From a checkpoint of a small mixture-of-experts model trained on Wikipedia: 639M tokens.
Below are experts of layer 3 (counted from 0) of a mixture-of-experts language model. Rows are named router (the router's row for the expert), gate (a neuron's input weights, with its number), up (a neuron's input weights, with its number), down (a neuron's output weights, with its number) and show model dimensions 96-191. Each number is 500 + 25 x the weight over its row's rms, rounded and kept within 0 to 999. Numbers have three digits each.
After each expert's rows: a language model's description of what the expert responds to; "comes before" lists some tokens at least twice as common just after its tokens as in all text. This comes from a sample of Wikipedia text that the model never trained on. Tokens count by the router's weight.

# expert 41
router:479506465536452524525486494483486474502499541494496486525487484494448483498478525485514511480483480489557494500546534516561505478460468485524520495507514488499527495473544497437492526516500538480497449509505466478482494494498529513489535517515514470500541498503488539506479508542495462493
gate0:495524521505530491504463502471510451515487480476456524450494508521538510521499490484509514511505485490527461498537495492464509465537517539543479490490497510476504526493519461501491497506471457499486531538474537492477544469469471500508524485492472563508504457509479515463539516512470552515
up0:535519511471492474533511500466505521521505471469480522516528461444526496517494515486499474510482521519464476473499506503480457511545439534474534467477487460470501441516503529484484501487505529474537536481477476494520520506540528510555493531531477484530482494499487512471521491485506476465
down0:521523504497480480499549507483484529483497510482481502509502467459447523560512492491478479503530484464445493463539488503502502490516519505480512507542531496483500465521484514471496489472540533500484540514499492476490534453539543465512485519525540492515473455466521506466505489456522525489
It responds to: The word to after verbs like promoted, reduced, renamed, and adverbs or adverb endings such as also, then, again, -ly.
comes before: " the", " be", " as", " a", " known", " have"

# expert 61
router:496475481543500524499476486497493477536489493506520475525463489494481536461473530459508533530490490481538508502575524489502474488473465504489515497510483496528536501489520489437470537531500495460499480503466474500467497494491510505493496535496520481498516496543497511492515510484527417505
gate0:508438525530523561495503508514491540466563478483523536492495508506526460531508488519487481497506499520493502518515533550500479453511519534492506519493499505476479463512518539489525501462510506508489543512514501568496445532511513512504510473489500464562480480502511480521493551477494499519
up0:506501495495491502467472532528516459463497507480491454497531516516499506509499498516508501546539478500525511494497513460496513554484545541538502502484444480496474496479492512562471533541526487475445505521495520505507509485492550435499489492450540497510528528480458518481486531532486533453
down0:515526528494532513511512476531516494515474492537470513495500528527469496494490453533532518555474521515564576528479489525497481530531459506488535520501477522523494479474469481531491535532480499532494491487497514471540452506497510532482512487454499507489466503510508481523473504483495529466
It responds to: Two-digit number pieces in coordinates, road numbers, scores and percentages, such as 23 in FM 2347, 03 in 64.03889, 16.
comes before: ".", " |", "0", "%", ",", "5"

# expert 2
router:485503535526493571501498486478488498529478496500514465517475503509495503469455523453501511493492492524518493503536511495547500492435447507500478510518511499483522503460537485474463516525483523517470475484490510508485499505493532498519489510516525474496542494519494527483498498494519430490
gate0:476510521504548500515520485486483522519517448491525510532527496503544514490458514445470492467498529497459528525475488504529487472488464490462487476507518551458457494474478514465486469514483487511466499480510463539465534539482503521527515512521546493481529497504490472474490493458522467497
up0:496527450487489482492490523523452483509494504471459462436502479485526493473525558531483471490506473439498546479489505523507569528447480508528531499503499479483535516540501538487482475541507475494492441478502497563523519519499504458492507548482539472512487513521546523504521552515496523515
down0:532510478478557484517521460534515499486571495478482497510488523482480491491488470484515513519505459521542508494502511530491491530510503503475526512491538488505492511488547443476420479547449503505513529493479503525500519462515491496451487549523482514511519468532492565504508502485546488503
It responds to: Modal and auxiliary verbs and infinitive to after a subject, such as could, would, can, had, does, to earn.
comes before: " be", " to", " the", " not", " have", " a"

# expert 6
router:494478511508482515500467491536490461554481527488492496499466475499488530474457529481531523514480487511504480514567491517549508498490463521493507441507509530475523489480540473434492486518520527456491491499483485467496530496488539452483506533484570479508535494545493518510478496473519474501
gate0:535492464505532502487472525501486520503486500500462525476510495524464474510535547503495463447466489503496502528481485482504518452512525483523465499519494515512523519479513523491487490533526483474517503494459539495524554475495462503511484522507500511488560490474536522513503547497480507500
up0:503463500468537440488475542538449488474486514525515509519468540460473499475505502532473500502490575467473494536492476510478511496467482530475504518510500497544501488489527525499539545458505529497521497519494510538538488460505530446521478487487507483543477492485525494523505479533509462491
down0:505501523495452543471448508502519508509496513561477488530511484526482513508529526502508521529497500518471519510516437486459496494489481514525477498515531488489506509474521478518507493524490480497501512506484471531490514516425513500542472521486464522458490489526519486514461528491484501485
It responds to: The last two digits of years written after 19 or 20, as in 20'18', 19'71', 19'17'–18, in dates and filmographies.
comes before: "–", ",", " |", ")\n", ")", "),"

# expert 55
router:498485498491517534506451487471495475541494526499471481519454487492450476502464524479520545497457482480522498505519520516492501455444491514496508505479503534515519460481541490456514525505492508484478487515494493489469522527452515492490510554529537455508508490518516540494536497481457460489
gate0:512539508487470512481504538473498467494478477504467508539491499471472489578489468467511512469471482472487540537482511477549499531531447495469525464480519534489513505443568482503516490472530504493504512461476481507443550533491539501479490517525508483506491513486499455514499491499494493471
up0:532499531513519468519488483527518449520509530494510512483514501540536501484501504550480484526527485520536509485488481527491499454483531477519544544554534514522552522514462498481475505508492513531525545529482502512523448507509465470539473509474460504524538481521512516557460537479505525472
down0:498504545503500493508469494539508520516460481485512479530505473480472542489494476483487509489521548507459447531470505490476479486475450498544496497500496527463496480470505511507515512528500507523467494513537510511460506501493489507490499476500513467475542489486534529543496513491521495462
It responds to: Percent, degree and minute signs plus abstract nouns and -ity/-ization endings, such as %, Coordinates, area, decline, abilities.
comes before: " of", " in", ",", " and", ".", ".\n\n"

# expert 56
router:521490477504517529493476458510496462539482521491501464490491455506506520514478517488508514511427483513478531528585519474551471491480441509498498520508491513504522473463524505446485516516495511452480506487477522480466496501461539506492497522489537459508484457514491567490491477513482460492
gate0:519512497532487507548454496515479504495492530523569486498500451504471489524500509484488495493498474507501514494515509507469515524490504487525507442529446476511483509490501475483485488513467507482507512474465510458485525511484488504504478520464506449498508517500486470461522465479493484559
up0:465519480490533485458533491488502513493498472470479521490539515521499474475489495517522484470545516530507527501488472472502509495474505517519468525499515512479530495553516515488496478558501499465502501528472443570507485473465485451493495447509500513495478532489535511475458522473524468509
down0:517523504487501485531478495529485512471521510462510495514525468502530554517540520494505498496482525479487511465516484461492490503441521505530470459524474494486559523487428536501459510488460534513507489493554493521490518474479501457468499507494483482488512499508486534471497494517507473552
It responds to: Final pieces of Spanish, Italian, Slavic and similar names, such as -ro in San Mauro, -ov in Simeonov, -o in Ne-Yo.
comes before: ",", " (", " de", "\n", "z", "k"